From a checkpoint of a small mixture-of-experts model trained on Wikipedia: 160 squared ReLU neurons an expert.
Below are experts of layer 6 (counted from 0) of a mixture-of-experts language model. Rows are named router (the router's row for the expert), up (a neuron's input weights, with its number) and show model dimensions 256-319. Each number is 500 + 40 x the weight over its row's rms, rounded and kept within 0 to 999. Numbers have three digits each.
After each expert's rows: "comes after" lists some tokens at least twice as common just before its tokens as in all text; "mostly gets" lists some tokens that are sent to it at least half of the time. This comes from a sample of Wikipedia text that the model never trained on. Tokens count by the router's weight.

# expert 138
router:516553439488445492482494498462516470499485458509562564540517475532537518477390491545471563455438500486577429578537436494519460451477484524542499458548532497473519563563579472461465446506529511
up0:414483457490529529529500454494484498445555487500539467446477471534460489502479446486555439588433497521459474549522443507517508493500395501575412512525447519488451536500480518520429468546469503
up1:489497403481514567474523452532518503440509551483592526507582569498561472514456467545412581542494494511481541480499509574500556504559500441492525478518442464587498442440533462520466429470507509
up2:585448539476528488507506504530503565491489474518469526526461331527452485472459500521526541465515458528457500636504540516409484477500511467474460508529514471458490441455504477513457491513484530
up3:516529480479487520521483492567468517503508524444522519489511481504495461541510507513555602496520454517467461473530439465474527465437526472531533534547477406501529536498511494453491493519446491
up4:426521509566490536475498461567457517459394544486508496533477527499509496552416543469478519461535454512504541504505405486474494441499502451549486496532452452559573434533448536529487468492561467
up5:509480540518440452426488489525465517490457500542547495565531396562508545474524541452584532477585496527465515534497518469490521432495465435581471516570556443449488493571491396500510434461520540
up6:498501495545464481441499525528517478482466499512490487529521444466535521530501479526519495499463448429529463496543512500509490549497588439469434478546534568420517542441489523427456460477498520
up7:475506490464512450520539516453620473478498541517494540521526499532491525491524458510558508425493515479482450512509524540432499499459458519555549466402462458459508481502470471519519543476471480
up8:529480523512500521461543532510557481503493528477516445534567568552542483505496510530471541460457518500480480482458514486464575551485459491526487512491515473436521552494512547515478450438547483
up9:498470532475512508553467533543540473454482483548491563509506544462560602523471491516532512529545568515420494442502531503570548473531487499515551460497543547466554504552457466419564551445509467
up10:433505546453507525509484466509512425530534493530442522504508536555447453504515574510433469467511489518481532539490410572490487478505494584560549469516503539521571474539462505488466509551510537
up11:469464541602474546499538545438531501500525497534510564506513453461455463532466440479574513446454555514474581483500514501523568548430415529521479488528571448565549530423443546491428539488493456
up12:440491549510460447525493493559465489574508494495457464493506507545468491551534449491473577476502480474529445475552516519488500493570445452512567514540475444515524501519449505498492523514503461
up13:518519453508469517434516470525468494395447524544540488485447520474471532526442441505473457530546504497480377483500451529516553471481528489513486450461564526481517473530469499478510446502478396
comes after: " in", " of", " the", " to", " from", " on"
mostly gets: " Lond", " western", " northern", " southern", "astern", " Northern"

# expert 107
router:532479529455550505449553457529510471468450410518465518438530522504465477532486475534581525425461450519499515527479480503505566507535535544524520445507491492545525507561480562487497442547493547
up0:431502526476521456585532489532410550478500487502470475546564488483532549484516496457537477475449518518495476498537422495486473577526575520456513581488511518542501484476535469527553459572508517
up1:527583552498537505548517548509494506407469410529464519465505486516534489529470389460493481541537416454481485525472538541525450601473493490498492569474525503565492466468479560469474514488446459
up2:473506448487496492579537554485428503499506515468480497577514467523469533524516471512486397558501469516484532447504460537608527498476504445510476451472409544469466537495502532474462506431591459
up3:491516555537535478532465458489571487521514489526562498499402591557531562535502419446408534495567504552499429442515485493520524527504427498528518520529537490481464490491492554475550493510535542
up4:577564493490430476504482474522399506545508557564514423500503467472480472482526422536525458490518527464450492551504500500482543520509469497502510468515521541519507541467565505475427464499529518
up5:468452465503404496451527541486449484542461508546540512467473506544459498445543476440486485499582472445498522520525502580471462524464464613495454592461473472449467513545513515534582490458524533
up6:549469472526501405489481496520478550545476517538488453536463461462422521565573438477519498472538448545526517545518468474491496497462472470454487547518524509511533488450438524537521500521462539
up7:498488438466514477481500474414517462526493525478481453486454545504494494464471487502517520499562483426484474490556512433477447466449480495530533495551578488523495516474563543531607487435443506
up8:450441541485498433530497476504510514528588530431573484511416442459511453553541483509509498526526530522448536500479474519498486583580541518471509459551485550504516496432476472560452541466544522
up9:510485475429445621610575503521490479549536473537531464527440535530497506529472536442527497439518456585521518541525545576464572538506511482569489464495500569474414499464462499470493457473563532
up10:497547459552494520610495453469477474498417478505517584422533593520451488514526557533464457571419554576524513425543493509529504492467522514447405459475514499540497452543553452515579532479537470
up11:570524446372555508436526448494491449538444436493547526484565517539491480500492480499516505574479458354398491483522470379550433557548532500495461476466529481562483479484505494496500471527528495
up12:549570482537475520488465502470414514396434530506511449424563523449545535427508508532488488495473501571525490517468550416545448531556516501595587443476545519463567454529498481470455379493437492
up13:474520525471472490518508498515495456480549440534420458529546517490511566509465523461535508375498543524541499453524503452549504512457526506484524445438457529446512489529476553533494480497513471
comes after: "\n", "\"", ")", " ", "\n ", "1"
mostly gets: " (Note:", " Location:", " :", "):", "ode:", ")."

# expert 137
router:526485478449459525441506517481583538500472545559551599414477555507579495592472436529486492467451419487421521530489518544437527503524464422503505458586561493526555521564503438416449436554514485
up0:465492474546515475544539428466538511457528521541495511495470531578486474502515486510479470438463442513518542539461513517473468506510496536517443445633497526484429424530500523421465516449524552
up1:568557455484457481513469502474436507434563503559515497513553503513510447437428467522502481495570477448477449458483455491434534492468476538452542447567540427439545542479457449429461495497540475
up2:504497506496602481497521496511448509531458492445538492480502465492485487504575503588531487478481522513498385510528500504517497577468536499511468578423440418459531537409423443513478492521459524
up3:446472488498485466555453470456544522499515526474459525467472473438539485526550505530556521488518485458533426518466558475478536541511504550455464549539573538466485509478535451441424494537429509
up4:434451564493506489497524495489476522521493465488512554432446455534484485484417506460452417554548498583557454495564502483486510546529581563548471500494469513458449504470499505450477423497458450
up5:559509518470502472487501537547532493586534442498502524500532508537477497470545491548543535485484473467441497593455533607476535421483474510463410504568519529520442603470452479467481487479498484
up6:507496511478481498513519475595536511457466463531472557493471432513476557491497415494543438546476507500421544511465502527488463517452530442581439471620509519561474520504410503463548461454470455
up7:488484538474463392528499496553602545481477565471556511538501516494526535461503513432482650482389553464497537521471465569491534484546476424500522530452513434501531533430495471477434508518464474
up8:497497518442480412438521491421489526499479526460499575505520449497590465486539535540423495523477499496537432525530498498515515523528489575448557607461498490457497490474471523503503478541454563
up9:475473518507481524542474510467547494525558527532430481529490553568426521490486399488509521475527486499468454406457469557476547535441452482487453534482517528525532498444462442489502538496512521
up10:525556481446545524525481528487402462499484573481481493496511533488520430489503516525447571501456492537530527542523465476472488480473464456465518513475547479573447490521566451484525468499484580
up11:510536531492523465463502482446491480529410463523487473393463481518492477528476463522480460517501529545512497511521479481462419466562519473532552531435495532539543504473501485469470517487522468
up12:498553482459534497458567505555493514594481502555362494507531453472543470496481470497459503525413495498531456510528509526404456482453501549493471446573480500611532511494522481507536532540415485
up13:492478447528528489548470466541472480419447549523431514537532452505494491466493530467486512572406450527487510474469516544503510506497510444493434481491502535503440571527516447493586512463485566
comes after: "\n", " ", ")", " Party", " MF", " DF"
mostly gets: "|", "=", " Country:", " Website:", " Genus:", " Born:"

# expert 21
router:541503479504577414449555479423576439481451473470503541431524501487524482500488441527481456540451441474478513453469563536516507523557482464573489503587496434475539508571485505555528470543448448
up0:557537505488557478542508497509528522485407462521460476513515472517474440526526449471492489463617539494484489519497507561468520411499448485488464472523459502463503492488557469471451494471415525
up1:471500494501550522512503463506536489565447532505523457444468490498538483491521497525562492524466482536482502544480542471526483476519462417482546489527529406484489538479416534535437550461454490
up2:482534441553518499510472510497502455511495485504449450535551546508535517500536511519485512586483499682492477521514495487561488551502449499500537528542390409467537458513455467568417453470505506
up3:477500483462516513461600509499468527505525518604406440481549487484558512468483469575536552513501483524505488541521524536423421508511529502510492482459456568521574505547520435480449460482521526
up4:450557506502522501487490547547502511504542540429541556512434460482406497548492503504440465526591504477489476525507523532521404515472561538514511483478508494557503522557499479525432557574561569
up5:546559473480503531531555534499555483463485491507504491512458502485495535557544542531535496460484465475617564488466579527475478608513552488604532471494445496503548508548470551506559548435457517
up6:546433499526482525458472432474534504543516560516531489519539515558497519474577486522537426461477499554448550517526517508443488555479476477519511493524394521476522455513510466531637506557473498
up7:443476512460574489476509490494457524468506530505524484532440500536401471458532487528449475497497506462492507488493459507509472472514543486499527526448457492487488520484512498536513462550503561
up8:358505509515480498469483475475500524514425488575498495439479498464526539480464529473546488531501504485568474511408572542574505514521583532497510522535513437502421435524519505482478525467536534
up9:471488459462544455424502589499461455526540522467549491509488460516518473493468469530515546541474450501532469467452490504558432535472535503466524547498453541488483469524541503470514533498513479
up10:489485550491492502524529500492525462542449467545548556494514472505473517437481524463456481498528514515490545490527553527474528459482490585509440536458558532517533496521509503495517543517528475
up11:455521433521533465473592499534545481500548550524558481498444440534541543442554517469535520523559512477468493546501502540496497491447467561548567535423527505502521516477457496548559537435450540
up12:520519580495536466529482495484503461500466493507505500495541539530510588496417513514457532476531470549533461534488544528459530405529468543465500558518476516524530501480514512444518490449482542
up13:503566487500545459538475464449490502470497488481562539487575457519398488482514532480504469524503470454563502514496464456424532428452502571552478470456548492523438504500501488495409505490516514
comes after: "\n", " Location", " District", "}", " ", " Park"
mostly gets: "°W", "°E", " County,", " Country:", "ST)", " Location:"

# expert 99
router:470494537517491544525531525495424472503502483506517488472507461506448436529464453522531472506474501494548436499589481462576534494484477490471546457521455503475541456481468512549422527444526594
up0:507507475482546492527546446478534541539538492483480502499454469540499514461531508470458489502471497454444468563519471542453441541490478534586478503496385438430515546453545497454516529424438468
up1:512484512464481452503490538557366483561512492528546488530428477511515490519535583428463521533504509547503508490506487578456503516485485535523496505480504489531518486483491442488488487507468522
up2:382502504501498508589467515470438479473507564546563540498543511524441469494521404540586513517517476469493499518504531484521575437456490490448439474387498539502560523532549535546464445552493466
up3:461559544540516471472547525470519469461486436617501489449503538425470445504481471523441452493506539527463472493598508511535523509581471580438547494496434474391506547549488426518516551527480547
up4:464459471451522401475467492536501452508552530456455573543457489521569488522521490490498545484490524510519573509559516474490532520442489484486429491508539500461530496430441477622518445552472520
up5:509528496491530524500529453487579427491615531555452503524492492449417511394445556454528530516512464462498477609555546484498539546552493462483602499534523501538551504454444524556529511436459543
up6:507540452491550499461567564490538454497532510488493523548515475541580455536535526504543489515479522535493423541537515568543539483526494559433501539531597402570505503445426465422492500508524525
up7:418516447464572531473575540476515500512540416471457509466544478559436474487447529545601589492496499512558466538493515481437552575438558511455520539499507479490507517558482460504465491502456498
up8:511471541465452498490580505475473534540460484522507437522536468492481538504454527552497547470485468507484429466499443498461490574428481421468498584535496518563503551467515548581521527437476508
up9:600500504479460432533507497518470511529498441499508514532494482495489468497438508456478461499437512527502515477575479525474558562416603519455460503478555506482515504464488490505405508481546466
up10:490458570556547462494465504485536583547479563520372531472489530410538465574517459529526506511525519481470421520463542512508479496573523528545512590584556449489483468419451527533431432468465543
up11:423495460500517522424564490520442515487468520494499489520469523474511515561471521479464505436579569506450469519430503488502470474470486526489480506486533429459475470445447431507515515468498490
up12:510447522481485541445451465504489477492524465433472502477520518557471488445546535464547459495465472618506466525482547453520504495418501492460480504513524460454437545551442478520499501557519510
up13:444457484491492507531480445512479472502461563505474459507538512585519477557429502488499442488540482543499519514526416513516465477515503461540487483521480515490498528548551512497474532543528561
comes after: " the", " T", " C", " P", " of", " his"
mostly gets: " phil", " king", " Gall", " Leg", "peror", " pri"

# expert 153
router:527491526514565532513456515493541524548501508494515540541489516492572523517552498530556456451502492493526528449522538515466518536561517497523515541586549557481534533542430507489463473528452490
up0:513549487506487560447564484443528560491500478573454497503485549520442499487573499498521550502497414558452510523501447520528515474487505509518488560526577475579440483497527473484492544494500486
up1:480507571493513543515502538522488556527453477491501484548519543505496485496583440537560457484479476460467513464483510531558452529556559479447534536579519523538482481432503532452532516479632462
up2:512462459482458489545511453481534467545552432494518580518507502510405513464457453520508478521513455582499491443453506507503527445531450582443601514511460553491505506492437509547517551483485579
up3:443509531476527456486447441550507437515508560493470559496534558525520556535425493535458470509549480516469573515529518570417465541411515508453450521482576507521448450527544500552464539498493495
up4:481548503497487555548563545469565519473410472449492468520518420587522497427476531514560516467562499422511540478536533568521473481479513437449444536474493513530442523476480527468490438485532503
up5:477475606449528452536498468469502494495478518405490597486421528483488541490457533481530567482456532547465511503452514550470474518483512457466461497519568536462478573593473455498451460503522555
up6:484480559510555524471427498536488497525467503459518466442516504438506487505563508479567563493538479450515465468495533470445488475527509440476424529495498546519475492502486505519475473562378509
up7:493454443535491501534533505450499471508500535534498508537519537537577516502499533479543460510481473547504457514506504440480518508534584527515536487477398510484461487532471498526551581491557532
up8:580451551435539557473529526504467474486464532505473499506456450507551473471476494543445534483494581503530478474544469448499439396567549500482542559476485579459472499455584489522450488530514465
up9:539436496481427472573507468495395494488473521448453502511522503486491470501536469550562543538517575457499519527528490492486508513508540435498424474513530532464491522534393500518504519451538452
up10:476465501534502501565499492469519539456471473431508467387478536492481455477453546472533476465519449507539502475531498464431472560475544476495502512379592477499459466540553473473512501525455509
up11:454513572544501423441513475492462468431530447492500523493452524498470519453521592540558479461420454495462461551452557521499529493499532466518447554563479493497461465512471436480489514539459536
up12:577582486536524456494458489492467499496489534527456524526476480532459404491519505556462469487506518538561432543443505504507484493481489495535470457546562566584526538510502509456528528476523438
up13:498449445503559470568536518511491503496512515505412500486516469587523487486469577481486503424481478519517400468491468510500474454548500464479589437502544592489506491513463513463476398513468469
comes after: " |", " B", " K", " C", " M", " R"
mostly gets: " GER", " ITA", "ić", "č", "ović", " FRA"

# expert 27
router:494513490466434491490492419523528516513504562444507468528542419482492478442481475575527581525501520461529420539489476552499518466507504451548505510428530498527519520481538537453441458488518451
up0:559441492440511483465468413533461430496507536427540531471568554486534447455497458505464545487510507475479534538552569450542387478466544526546490464572471444510541446565525486435535456525488428
up1:463506593515506490499497491537459489490466544555537589510413517565467409489469559516563504504425489533484569455458549554553505532497414490498533558448579505591475513519412481470460532452497535
up2:507489475493459466477585559512579548512532472566487489518531485552478579557512461464474471569460450509594463495469407513472519465553524506524447527569444430519573555543466505472525523627520462
up3:495491463473502484494554452524483594496514462467517533465551465424492484459544549502463512506432529424525505433544452469502480493523582405558446490559494459524490502569509500488498506554488526
up4:533482518585492509499483497462503469471524527494490430536522553499464530467498538503522531497494422519578569533568524517484445599520465488524469497502528560447560568587391548503542491436535528
up5:592544530568470449513592531577534511552507480486493484506498426441447475520457492541471473509509518556519487484566516522504486513528553556449486468529553513493502415526468486481462542495494530
up6:544529519459524470543452498507582443407464510437550492456563524545512522455480491447483489460498488497478517491498517486505507472457570470507504523521519550514498502499447456450542480459481453
up7:522585491414438563519515530556504526517471519480496506477485563450528447496521502448505528476561523474452564479414512489509419503424532487495488482526412466472493493473563515474454511539458479
up8:491515569530510461445407540583548573367475496461518545499513515420524427459465542540505550539538498503485493525552565562458520547510553487526561492464501560528501520443495494499480479439508516
up9:513499528470511556489504473557553481517571468583438482439489600459512562491493451550546517542492532432499554538517512500477432464514527485490466494499548540489501518518522464514536518530498433
up10:473558502483422463522516502497508420488485466492528481499463519494500554535508546497522491493454509460456414489588526489459480470519531486559494498521526527526505558454530511485557528521472549
up11:465388417507525483497496462470552495519554498501541504502512552524537492499502463449408518544569529472493524505514388503509467531547509466460470508506477486463499471482451525453484512568489518
up12:539542517554463484511539484445551527492486532453568425498487464501576422492520570498499474532523524415500465492557520537498454459508541475471499464521491458512486514528440543489518487546507499
up13:527560565540538511526517426451482524557491524509444477415475489396547480425541525481529521492465510473514504462470480492457503415457560542519487484419524487504467451545636546519550520503514517
comes after: " at", " on", " in", " to", " of", " from"
mostly gets: " May", " December", " Philadelph", " April", " February", " June"

# expert 109
router:514474487479446521523586465523522528470440488480470522506419492520517540494389474539447445480496535459439503533423442505551559476477515524515447520511445553426454554502552569551481439460566464
up0:488445488512551522467537458503501471450470514468499583487464472494492520488509516463477497448454471525535470487497468434523471487547551471564498509517490511570479531427542463434624469527542457
up1:513510519532505494517487489544489506529435572546472521515485451482432487431449579464522544513458502494482537532423503546502534542453496496498527470496495536478524450519461492471573543483426446
up2:545542481419535495579480472493504476549545485485541450515465453472516531544489533507521467521494576502511515568552447471474558475460555522487502516506480473493501432541438510495439541509491546
up3:500525449543552514545482479489533528518507468509487490486459523422506508527447561467498464451546422510563540497535543606489404438465561533535455509512470566442485465573475454475462501480514454
up4:518486548529635512563579494510513432493547485550544554540521517495522457498532467515427523556497473459492442480553480533513589567435525484515471515521424543495428501508463511567460447523547532
up5:466512540501443482521489408519516528489511463555550483505467553583503538467534554546473479504530488516482440459504511458399530545546546468483469467500552408431541455503470614508464462465549531
up6:470463499452505501465481508452482550493475478441389513531575472533488455490515493457473510570526489564495537433551503516518452404493505532461563477484553444532462566488518533482441501490487571
up7:470458521563538489517486515593438452491534430454468487446481438488438521518494476527530469497495508441530484482500515531381513494559466550457567498404478524457486462435502530526464487484430584
up8:526505493483423461563501545508494456509503467447449517526530518582502458484491489525482576422487471571511521428521452491497468519475494502517515556474532508504489513485535524490507546529533532
up9:458491525537453515453496525517528514533433479491397432476623498489545455495525495507511523461519551425551488514456468482449402425551443499508504459502516431535507476477498516483486502550486576
up10:558533614448488505488565475561453509429543498457530491498490540512433511501521502526486502434520498430458435544504461482498512443504467507495506463534509479483474506491534521519391538582501513
up11:475506547510492598480537469549501552453489492535551511542544426479528550469464493536535497525449533444513496508512539542464537540509470521483474490491505538486520538487493518452505499504502505
up12:492541508498482559499542480491498549459489524503452459462509467480463535464431571573549468538499538414528457567508497489510484524506483495495468450484517526510469542574533470594585542577562458
up13:485505458430521500592442477525458530536570527477461538443477502491525499517536557465498498466437535540517494495557494509490504527518466533534517580421567404511517513573528512524435517531486561
comes after: " the", " in", " of", " a", " for", " on"
mostly gets: " video", " music", " film", " television", " musical", " epis"

# expert 147
router:499503523487498518504478502567561530522415512505507562446467479556468480559483472438429516483463477514455478535453474535441503575484513505523463448553522469440493501528530565415556391560492473
up0:484509575525478453514522536486507468487494530533528526526545454549517513491511564579482546552448500551443557497499482473490506488505546483549492480487528509529448487548472503490457461524514533
up1:492538505454501502522490512456461510523464536506490542542420473510459481450534459524468459492466511528489446432520492486423541477508511435515439460483474454427456505465443517558515546531408514
up2:453507524470576426507572486480498524543451536448538519481535431462480493559481470547456550509497517476515530489528523537484475407463471496525460511508457445601529538460460539492428548408523453
up3:555533516548438466443473502528570501499483491547536505475505557465493516561471499424460495556543467430541506459492520499464490559449540503467440551462523508506499512466504514457502488549509520
up4:500448489547562455578476483539446542507496486517488463481484463582469448560487459560485537532450496511524486460556527471425563485469491416468467517504499578525499456493464509492493471471485522
up5:559438536497503528509560523539496487537536504494463448453457482532510570500524518504522481442487510456436440488444534459524487475495525498490458448488460551530499479497509500530464527488522382
up6:444477542463488538487515533557462526476467520450503462483436434463481553497502499427475522481503458532543552481529521483460521478571426507431438526465541494548509516472514457490534522550464456
up7:475564502462454488432539456546528497452482482535497569503497473509478505471526486480500529461491530512507516520488500507508420465456489333464502480518587381517526525489537579460567504499510447
up8:467453503526479468461497467523538502461519526539398491543472521539466538501496471474495534481536556510523479405537518580493447417557462497478489524490576437449461439488539501435545561512475479
up9:550557465427470515410485547544412482504459517584488487525517479495513532606474585494543441501527443503520538467477411509476491500520483557573502517526592512500457479473507476517467495520473507
up10:488464481481474484478482487431526505507453514567535445518485539561551511469491456473411589473508537427488489546520495561517532512459507444497490434481497450445438457477468567488456492455578457
up11:449531560458554520523521476466482520501447615513536516432480466477545556554472543466552522518465419519505510473432545634519486500466520512496467468503522533453586537493480529555533417441543512
up12:506468491470536441446480407525539464524523535507490493530478482486468483482482477538562489543506462552496493511470506537466470492514457458463518535592532521576408530530543544481533527551472475
up13:494449516498547488461470513496465500471554487494460469428509502509517494443524508485522524500528484452484506442490530509558535516514500438549487547534479545542509468520478547451556473498534450
comes after: "\n", "\"", ")", " ", "duced", ";"
mostly gets: " Label:", " featuring", " by:", "=", "er:", " alongside"

# expert 116
router:521478444450438440488538443501485592442456461432577499539472447528460553514451464520490468392481396453489445555441477473537540485431527461482453544497490529478524532483523452426503439476562489
up0:499509483495532573507521463519501546505497487499479481514480582489510455520513486465431557581461480569500556472490511522564518456453497527516515501564615497541492536483518497493571520482432464
up1:451556524470415467520541442508421505516546476430563516450449650549530461487494486511502501519564565484456466492481379475464499448587517459483435472515455519470576464496516483505574449438580589
up2:510532515499478423498414493467567553508439463467461527552488564504534472522433518557536479458443483637466519469523484458505461473486440462468452491472506464435514549516472527492450576534539528
up3:565467490501493585493520559533485539405520507540462560470497541483487437502494559457462567509425485544526551506521569511481428493569516517494460513466461568570495509535483516513507490489500502
up4:583515557524483541478527477502443523493441541470418477501527563521523511513464492459460559501482518445487529493516500481516481510474552549573518493459538418436513480411462544455534494493524467
up5:560462494575528523456460481513472493520492491566504561487534509515470528480475495487455494529545464573600511468492408534421497572509569581482478450533497429572497531561561494521555511466471442
up6:569499499456488502532473581512570405487528463476501472500472538414528507515561543478494492471511515517583441517521555493524515499428485493474506451508528493482516508510465456523460449572504546
up7:510502507585487477469475475475562543541516513489472548491505543480509442517588566557525530485437596559455494539505540459507604515487483499512478508520527540558490494489474532487488415500520483
up8:471424378639483484542510535520513459468535505540536527578482520545538524532601458562471460511517497513541473457546415459506476581498423562494483488517518535527486496472492544457548525502489464
up9:432532482458526521464418509537408442553587481560498526586533543513522501415512513510503507535446557486448491564552485517524453522488431529509463447468454534580520470497481501530538536475461478
up10:566467553477521528518501412522522481484530447529536478526564444437466508487460463490553463437534539419522501426461595462444579534478497460496495493500523508493541461533529553479507500487466463
up11:469532578487476516557481498460467474483484550395490531548522506514406508516526505506482503462504489515497572441423515418510564487460496471454526468446452520509512473467490513540430479498537526
up12:512512470486516494517548414460479522491564619532530545566495495571572482425564479448398478518482507558448510467554466527495555485479565570497498481468474449513531483473480512494484443454496491
up13:492510575453527518575558550557491492527502492539459496467456635436502434500460453487511573495453475529473507519538530475490494464470509498492533561421507510440458458543517521491463534494508504
comes after: " of", " to", " in", " with", " for", " on"
mostly gets: "The", " \"the", " the", " (the", " its", " their"

# expert 144
router:514543505414475531524484505594496476452467547461509511542485377486504567550490555502477518590494533572462531479480533543514558473384523526508484449436542471473513562459519566536489434451578521
up0:467530515497497543533479446546438570481459551538482522506462492488538510452493533559555478494552443566451459412547609474505494492473504568461514472431531551592521526471517494492547563501433491
up1:442514452506468534496491504466505553461492501527501523452398527454535510509479514484457502410504544563498478499536553468531528473488534534453506537479520541555428489504437584540509425469452496
up2:527513594477414484575511513520461473470489485520525535532439531486486516527494500508502453567550479469526509443485462495477516480419525476515453483514557477576483592523528485491487485471506480
up3:483480565600583516537486544477547498471533526429525483556526529460531553521581539507523538507465527531438516448482519524529544500538544533495442529527553594485508535460521522454459460472493387
up4:497569555495463523545537437428522454498489485464500564557534482480470471481514484502553571541466500449432566483550470519458507428485477494458487498515526467473479549502509463493508417517494536
up5:471464455494476598505506493430576506464489508421518559509502561566477522520527529447479440492559474478480513489532424483476560464405501487484489501538445541545574457564498466445552544514488454
up6:544514457420452517473549517488457503542542420476437408534477519563471465499468485491484442487500430498511546525478468560540461488530535446514525450454532519528603581510494536580491462571486514
up7:520519484452533445554470531596481496503525525538473467504491510419406470520480470495551449437526496526552452576495555526542562482495576522463519494511537455516464482482570514524512490581533479
up8:491549502472439491469559446498497545518539497572525564474494530483547537511575520526479524500510542488494549521557515574426495431464474460537477564489488476508460499482500452565490537503456505
up9:491505542546563499490517474524466449462487489508434467480442454447473509484486461459453474531578488528513453485487527576523437531527508437507460533465469527539527530474472549419538507476445473
up10:559427482493453532453466476501405477504444541476525485524510457498454621479525473507479554454490452480435577488529482470599476534531533470512527524453537458488479494511535467490424519445489472
up11:466570546517499512503521557452543543481521466437519531437558511504452569565524496495520469460489507508517526471570520487448521476495488427558540495460486502511537535488474513617530477481506438
up12:492590510507538479539535518498550528474428532532486467514514446493427477573488525480491555553533510570490472616502536522526496492455529475486540493472465487512555599482512493392490529495542582
up13:524523477528543516530479509506520481544584428517459594523462489454451538530434535490529543484472483486544560535509489555502529498511493548446487433478482492534469487499524397543447476537509418
comes after: "-", " |", "|", " Best", " Dire", " Writ"
mostly gets: " dr", " organ", " Length", " Votes", " Genre", " Turnout"

# expert 77
router:497529525465488478499501471511549484415490521482517498508486475472467487553570585477480529564467538564533513501469567502454486463529502463480432480469496481566551493452497499521444531549570600
up0:566604487523501552464454457543583524469512590452431482466459475538518491530460454435508495549503503523440512561525484536475477542511557550464537530518508476424518516481505470475484521554498543
up1:528511503401550474471507457447472533508493513500566521450545470481518542458542462506515414491500498471519536530521503464423542425432463519489432477509559510494554565564466508520511411459521473
up2:510522535537475514457566445563446492480476538399468516488548583451496554539473461485473489504537520489533471547535521429516487549516514469426486503486537477430503510449494521567424486502452505
up3:545484562438479536470491541505541527467493519418528490555492429496449494534486585467563491486496511499514555493450508541471530518509523508515602521451447555473486539504483601543508507542453461
up4:479495500480500480512494449492453548524458556552502442543465574541525470533488488472498469509449512526512500482485565511497499610506506503559533450505423480502454510478465477438443462560560574
up5:552483475457492522435429542466434483496463555438459522509491545513536495517475474595442555464543560562405562469512471589489534513552521498513575553520539504520559470506470414570552535514452491
up6:501493455529554496557522468477478507459486567541520516498537477561476535524468506500512490511481549508539462504423473440591488475475513440448493465497521472502517399458552561454479495463503462
up7:444484485536457536449529470556533470491500552553512614513532532541464381586381411559536554514489573471526494476542492521521549541525521520493479538491536510487496518491489524519425471507486535
up8:413494445454442447443436517438561512497514450459580480405459559557532580521532527448509479465506530470462533545498552545482446473439521544542452523507479524535498522529555549497496514497486520
up9:627497488497519532508522549467474475463546523507526637517507473514480463467458540428532513525419525517510546566489464462414559508492421543476442503536494560536469496462500466490570491520501511
up10:501490487527531492475521573517529511449506423506475575516475482501524472513403531496488498483460412483423530466473494532466528405413474482496449451453486490479519509515503523464488554546478519
up11:550521509483446471524516523487566522438481531488493608444476513557488557529508513483560503541535508522506541522528585592529457556515552476484463462460504545446581548531531529457384492456497482
up12:446488499540419545450556546560510470479501447531565505514515534486377401442471533467490461429490473482456538522523545531539500488525480509521525512425499511478535536533453604508494476506477490
up13:458578500537535425495558457429497491466440499435466507598465450446465502477493433456586550529492465490585457549550485488511488530490439487563472477532553472538446538574498558587435516608489511
comes after: "-", "|", "Personal", " Years", " Kn", " Total"
mostly gets: " Succeeded", " JPL", " Candidate", " Preceded", "Personal", " Turnout"